{
  "n_layer": 11,
  "d_model": 256,
  "n_experts": 40,
  "experts_per_token": 6,
  "d_expert": 64,
  "d_shared_expert": 0,
  "activation": "swiglu",
  "moe_layers": [0, 1, 2, 3, 4, 5, 6, 7, 8, 9, 10],
  "router_score": "softmax",
  "normalize_top_k": false,
  "routed_scale": 1.0,
  "balance_loss": 0.000631,
  "balance_bias": true,
  "router_z_loss": 0.0001,
  "init_std_router": 0.00934,
  "lr_router": 0.0014,
  "vocab_size": 8192,
  "norm": "rmsnorm",
  "norm_eps": 1e-06,
  "tie_embeddings": false,
  "optimizer": "soap_variant",
  "lr": 0.00327,
  "beta1": 0.95,
  "beta2": 0.98,
  "grad_clip": 1.0,
  "batch_tokens": 32768,
  "seq_len": 512,
  "train_tokens": 299900000,
  "steps": 9153,
  "dataset": "wikipedia_en"
}
Below are experts of layer 3 (counted from 0) of a mixture-of-experts language model. Rows are named router (the router's row for the expert), gate (a neuron's input weights, with its number), up (a neuron's input weights, with its number) and show model dimensions 0-255. Each number is 128 + 24 x the weight over its row's rms, rounded and kept within 0 to 255. Numbers have three digits each.
After each expert's rows: "comes after" lists some tokens at least twice as common just before its tokens as in all text. This comes from a sample of Wikipedia text that the model never trained on. Tokens count by the router's weight.

# expert 38
router:150112164127107123182123123117180137116108164149105129151126161114109115137120142135100113107107127127122108140158129166138101099121129171110091124098154122123145143072134136111116188137129143132153121155111134144123111142135147113167137128087100159092111094149090163116117118112112155124129139124117127106131122127102126158151098112135076142054108080123084155097138107089141126153107194150131115166156126117128143132102164079148177150168134133132140169142130168123129114125152172164144144121106093133141126140139115139146126151139121105124132084117102134170112134111128098105112086115141102096180096105109087102155157125168113132171148144104148164149140117157124137141150138125087146162115104118125128135166137168114121071123096101103115109143081131147153160134150126
gate2:163130151141099139111113125128139166135122099128122044125118120130173134103127117149126149127147081129138129124129113114185127125105134160135084100185121181123134095133125102123124141180128083129144095075074122115128130130125117127129139136099113170146123158147109129123130136163129131148049124149172124162100113127163130165141069144140089139107123125121123144130120117160125164108135149133107125144135106144127128128127097123089110130205113127126156112142112124123129109132075127119138121127146119135144129102129102146077128137088088126099135151127128149126139113071074126148104086128144133139140129098129127071124139125084115134146132119159141129115189105119131135126098107112107110130125177121123129160143129118120166082128113115128123128130218142129128150127179130
up2:116122145200127144158130132119100135109148151093160091114114095160103059129161130138129125122132116125126135131108142160121122096120148173161135187083111154125132115130134132112111142165105129165177115125122098126151132113119129106120145090074112145152130155128108127123142138157143156127126139140109116127120121138127154145130078139120144092129116146130139142136145104165128160114136122117053138130140117137128080139121158122154127127175149121128148155133152127133125126058136125131102123136135136127152204116155126128137092133131122145158113132120116149104103116099104135133094100162130106175124137116120134117052145085096173149130117160165176096112165131123121120212135139113109124178121166138108145149150128128113140134131146152112092186162122139130141141152133174
comes after: " the", ".", " The", " a", "The", "18"

# expert 16
router:141160135084119119161141128099182157128100159155130129112082145109103100155120138087126112101122116136140101147179109116106117102108089171097108114089136066120164146103128171103126126126115138154162128135103104135107097128108117166157113092103105159162111120124094158127122072132096108124131145096114130109120155129099141118135104121133135131112127104132116154081136092102180124137114182179122122159143112102127100117129165100146153148171124125122148136152115149113130125107150150116132155152129113206129124154151093138128144157129103100183136080134138153144133141118127101104127102137144140132169118105086085112163134125148121121144153166120134155168163116140112146115152125140091109113129096122133121122155158150108126077117100139118097115167058147106147144126147138
gate3:097171108088135108122147126119143123132105093146120158175130122105136168136132129145129105127124155136131131136117129136128145112111126098116039087114116127146122102230115131132157120108157122142122103135151124104194149103137128108147033123213119000142145139147142118126111146129128114116139129127124112111169130133111123129116135133104120115140128114123090129110134128123118129126121115135131123125092159156064112125131128127133121141165127126086112131142132099119123132106092112150118133154119134159129128178128117121115113128127124108134128152106102144129115113132119141121126130148129143126140128128128135084096140155157129095123142128132107123128129130129138126132131152115148111135173122120165135137137129132123069100121041122130137090186149098089137135126130126
up3:129155131151131127135114102181101153136113094100158124136101112123176128145135150133126117131128127107142122129137133203147034126128142140158129144124128135117133125123122101132074168112125128165124148131105228120129125123132122120137126129119131097130168175128122126127126145125130200142147144113144138126123126125128140166133105139111152159133136141129115124131127135147096107127132140126127101129127132111139099131129175112193147149137137102136152142124128118153094152180114163102084142127093116128166145126129150141129112148128140098084147090118117130129128120133164092162128128131137116127126134125010156069128141128127156138114116098129063108130146119116131123154171141133125133133127127126074121138124097164168188129161122130124126128107158144098110170128156135
comes after: " the", " The", "The", " his", " of", "19"

# expert 15
router:179142139127129100138138148142131150116097122167125188174077134095139100141108132109087127108103117165138137125146132155191151135082134157117151112117159098083137129106122142109137152092175126120142132134133094134092139145118119138129127107140112121125145178091128145154107114125098130102203171086094135114172141146157149164155129130138163130112118142142107145067141134128151101135099142142117110117130132144119120122138162123183165142101098110126123110148126097120106135156160114137147150112154152133111097158161089115119157126132075092125115144121079105153077141115095105115133105126124114123140150123091109081146146143188101158143174120121143143134124130118095130135145131138107130157128085157150158081136139152115131114086142108122088117129149162128126074140121122
gate6:180128106136175146135152126134128158101125128192130123147124138126154124159120173134130122123127115146147126077157148155147129107121079128139148177168196117114120130145112128122123126151132092121132148126116119132122138110089100085130120111172085144123161149088128120136089125130136167088133144144043132153080126135146138138128125143119158182134126131132108168094127173128148132123140115108127125113132146112135153122137129119166138148132125133102130164094136132130090121127121130162134136124131146161172113149132077145143127115131127130180118126135158148161138107127133093138140133094124153136155129127118126140150130199133108128092132113160137148119141104131127127182159126106150137123162124184084141105048129133131177131098128128144156063129127143131164130146084076
up6:138138108134103110122174128152116123128086162128157128097099108128105125128144105104154132122128139126150144110146139138112136124148128151080139132122122142145114118130168126157167133105125128148152140129123129164121129109139123123196148119140130053134128128074128172147104127099129155131135113128127197110131128106118127129129040111128134101126117121134130089190129127160143119150118122148137088143114128054129128120170125134135130137119127132142139129138109134105131124128146123129168169107119126141130112133128104141165125122124158127128127142130132143107105123141179118130121134128112123113125120101167124143106095052129138135131159152113131147174141255109109067128106089136166129129055125158126085130162143124132142124169163145133093131140132176127133146121140131
comes after: " |\n", "\n", ")\n", ")", "0", ".\n"

# expert 36
router:204130127142105080129148174106133154126120185173132138181105135118120105113138140132122131111071107117149136120143135117175132096089123168114167156116138101104152203139125169095104158113168129179134155162127166163122128128133107147133122124135145121165129142113102121128106072123111156142173130128136111124141078117110154128109094113116153147090095120137126138090135115128146118133130132123171119135109105134137101122136144128128151158123109139142137154132104140134125167183145122137158151122099153137153101139115119133134165105119110110127163116138128141188063143139082095095113130157133102134187123150097124125125128125150139136139136107135130134134128143141128117134158188071119127155119079131140149130143122178130160114117111140120130131154064145159164120107133139
gate5:127126127150104068098109209128134111129102128117177124146117130132105131135128128113126096108149124138178130125135127131129168083113125144131162083125131158143150125128071172128122126121081106125136112181091110161146118128131128148105128163129132134143089141124146107122135152157137187130166112103177130127122080192128158121165128102127128121118132091103133126102103155126157158169123129129127068130130112071102125099098084125138134127108132110157125123105148149106123125129145140135110122178105159121115168194138115129127200126110134129095143112115110116134133160161131112119100128114129150131221132128198121108128127127148158128135102101146104118123117128124120099149096115136117136133150106140154141122125144127125085129127104122128132085124128128179174129147131141
up5:128130125133132111149181127127131086124118125120135104144138131129099128120130128127125136130141136140141169140185129121119124128236137148127198143126125166130126129138081121143121150124025120135118169128125159127129185129095123137123185126130115140133168136157197134139132114123146167164189136108136112109138128131189130142148163113131165088122119120123122142130153151180128150134121109128145131118128137133128137130089129128106125134107155111180125128108186128139122134113124137100126114158127129128130128129148125125132116079134084129159140116123121128138153129129127084201081131096129120134131118107154129116128150142089105130135113104141152098129118127111123129118127254126121122112116157120099101130128137128101114139135123122126090128127114126162138137131130128
comes after: " |", "|", ";", ":", ",", "°N"

# expert 11
router:175146190153147099102141139108150130125110166129158155141094143121112126125115121118043092090102097124140114117149132110188127114129150141099156153136143124102170122109124158120078170102110131127145148155118143142119128154119109140123161131109133129150144134115117119140097075092111140166162143098114156084167122125091173138120109079131162121120119138116097139131152140130149140127128138100151131126132112145140126142109144099148141149129136127136125156176104135118136125131145117143143126131160097166121127130107111126141117125143128108145145123092118095140080117161123095040126063149148139117136112097098099111164091120171100146149160128099131175145187147140092119149170143108099133152115110143135091106153164158134159104124124150110097119147145173137149113118106155
gate5:131142123143126115129171158134141076166098132125160191130127115143125124068119134062079139133160149134137123156109152126141120153185139144108146120129120128173126130157125163131130125149165161134120109130142107134139138158111115114127155134127125146118146105096131139134077125129117096157082130126141108129127120133122140131131161062130140128104109151114133137129129157076128150150111150135130169111059146165121128139074099101124114137145135182129184098122071161119124124121122156117075134116126127126130123132106120145143134123103121124134156093080158139119148129139129128128109128082132121129121128082128128085123120087134117101123099132086127199196099160106090118114132131126111129165109064186140127128123109175185144120137129110139103128120154120128123130127117122
up5:117125120130147130130179100168112124105080092176174175153131152138135134125055093120066171128136131127124125163126129143136127092182119130108138119118094140131133152107096200128128139176166180128104094148125138124116164115128121147120145121118119133112120129112096128157119129162127113131104132108153146130128125127097133159131156101109150145156115133124113143128133155103134149149129132175152137145086129228089108166096122114127083131118137194123145128126125171104154110117097138124124126122099131122140151129123194133149147126119130151147135108127128137160153123150159107148133129068155135127131102101127159126124112130132115129152123154131130125132111179104127165163120087122126092171116102143160144133128127172172132123138133132136068128128132135126121115116085091
comes after: " ", " (", "–", "_{", " $", "/"

# expert 33
router:180150150125113066107129152093147135121147176156132142163105115105123111125137129132116112090097111138151125146155117119164128111112147176120153143132156087111185166134109174104102100116153149140146151164114134136129117145126127182134099116127130144164138138121121116135101125118106160147176127134130118095162110115109149132117132111162125118100118100138150136092167121121151174120125119158141101136121114129146074126095156156130146146112126110137136142144120102119101152168150129132164153148105160133140131157126107129151149168136140108118157100134134131177097145162072127085115075124132103100152121172106097130133100140221129161142162142115145141139126136143136137133183159104086150139113088144152126127150140163132171105108111156118121115140103138163182120118144179
gate6:122100131121119134063156087127136161154129137129141109090193047136130104123075128129115129075129106152145127192135118144129123129140125141133089137137130129126128126130135153126130126145214078133100120167082121121126104170096109147135156130139131164126088110187128102124129129080124084115117098128167125128125136136127114136138186124120135137163146068130134125134125146095127170139132102120157137167136130131128144127108118126058128132125130126129103130124142122121099106170116128126163120128129126133133129127093141114124161093115137087122130123131126129126128121130132127116118128093185114113124102123141124124158136178130136151144119128152108129000121098128124122121084149148132136130122132125129142127133130148112115118120127155135132127139128133203130130138128137
up6:119128131120177135158122141143099114118132144126128145131130171151128112108093135140106096123128122114132123128126084165129199083103114112133128142111122115138089116129123158173122129121126135139128136130143120127134163134132102155132110113142119115127127128190111139128121124096134062131130117129039163203159131167131121128126124070128105123135125098116117133119146139130104125118137125147124166127126184118127090129150128128130132139146068134124129123124129107109125127133129128149145128117148119122161118129128128145149167199135125160123119141098144117148135145115072145120128133122153123143109024168162208135210127167108127124121128144128132126129128106098155145127121137106166129065128127117110171179120126123119109117125127092125111131119158136132110132123112068
comes after: " |", " in", ",", " January", " March", " September"

# expert 9
router:142173147129143093114158162120138130115138126105162134109133113089115099135154140109080083114134135144150092157146093063141184167126129145102086131139123147134107099185135134102109117110087105091120160109132150115107141122066162112140082150165104130132161136139128079111106105096126132131128140080102131133137115103152140097107130118146116130117147163136138144162163133129149132096200117111149071087111130117067103101103161164098135112129161114114166144158129101097119141119145062138153131160146130141137120130172101145156149117095098112132141120106111128110098106151089113103169103153146134153134111161143139133141119173143113122119150128144105164125136177128135125146152176126136119113156112123152120119099130136138141116073102126132118108124122129155139118101126138
gate1:127129096116145144164147141124133082129183124131158142169157124056104141126132080107156128120124135117128143176158186128122189127127182142125119131146138151135133075119123162132126076124141145125128126136158145141126126152080109121111125123130121127126112169064130127103095139070146088110126131157091118128106133116129122088109141138134124211113140134113140113137117146101137106140125128117127129128094138126115128152128139124128127121112153101116135169123135122146125140128131104102129226123084130094129127086137118148092135120127127128104142112130108134126134118128140142155137104151094076120135189083083134118192113092107132149120136131155159125128112143141142140124168153122167164087127128113134122169128153122135129128113131111139133129092167202146111128116099113
up1:130134112129129137125178120069134136124143117105130123081101107136128144124129163138090164129161129121121130128152134098119143114126110074117139123148157127096127126139129035108112194127139180130149135162122143136126133133154127127139128132133117132129169077139126135149154135106129118139116120059117122125128123127142130148150083122110128094084134070128112064118145104128124149124112076139129124210113100129165118126128138128200064148118129164140114105123143124083162224134131123185128130128140169128119123096069131123179127136130128097133143128146146101128132127128142138130118096135129148122155126128126119126122102130162120167117128122142105156141150144129124124199128111128121117131128127144128177115120128127125082116130112110124138159146116081125132128136143123
comes after: " to", ",", " \"", ".", " (", " and"

# expert 7
router:180153142138115100157148139139151145081135153126155135168096129112084109125093141130112113072099101148119141150135152129155123108097146129095150162139157107123138160067131129085113132125131148169138157165135141122119104128128118131118125131101112153133144129098121140119111079115129138157148146102117133130160128118125198122129103100125103142090133144114132137100158067133169123134113152124148100131120094116144129129143159117151159149129146135125127142135133150135130143138161128129153174116143111131147111144134098116138114133129122105104137131097111102175060114121120096101121061147160105121152104125080102147171114139152139114152161136103141165136156125142073106168156138124130119140121062122136108126129121147102167057081101115111082082129128157150182108128130163
gate6:133110118102101108122114093102124123124134125178129125136127177093131159134116152141116129131121108124128128146129129125111245140131124127139091136137123126128127130141141133135146125132121126167134138126115097133140131129133179127121156129133141076103129129130146052097128111125136124097133122132150140133142138130137106035127166129101131136163127055115119125118127149108150160114097133131124151129062130143129134110111122123089114122097145128122145135136111080107170133134128130243176129119127039154135045122127127131133084127125140128132142141135133154122137152151138127128163128135125124169086124081131114129129137179130087152119149125108093114094111123116130136122130151134169143150128129151169157127147124139127127124109099134142098123128133128122134138130103128
up6:094180142137119125105121127151126125126128110137205159131137128187120109129124107134125130134132122117074142134125150129128120133156115113169119086105142130115120129124149127127092131147116095170122160129084119146133128134123103113132099128154140130135141125128119125093146128134128112149090128124127104109145112134132126122086116159124134144130119109111151130145142128132122132142116128122132130124124112156101176108106124124168128101126151130142126139108159124124141121034128123164133108098135014075162124128059158135141085113154116126129080127128126174094139162160122130118137102163117128130129134107123103178138158152070109108129139083131103135124105131140124099140139126131131148055142082149129171114140112179133149138128127128132129103128202123158127184116143075
comes after: " ", ".", "′", "–", " (", "19"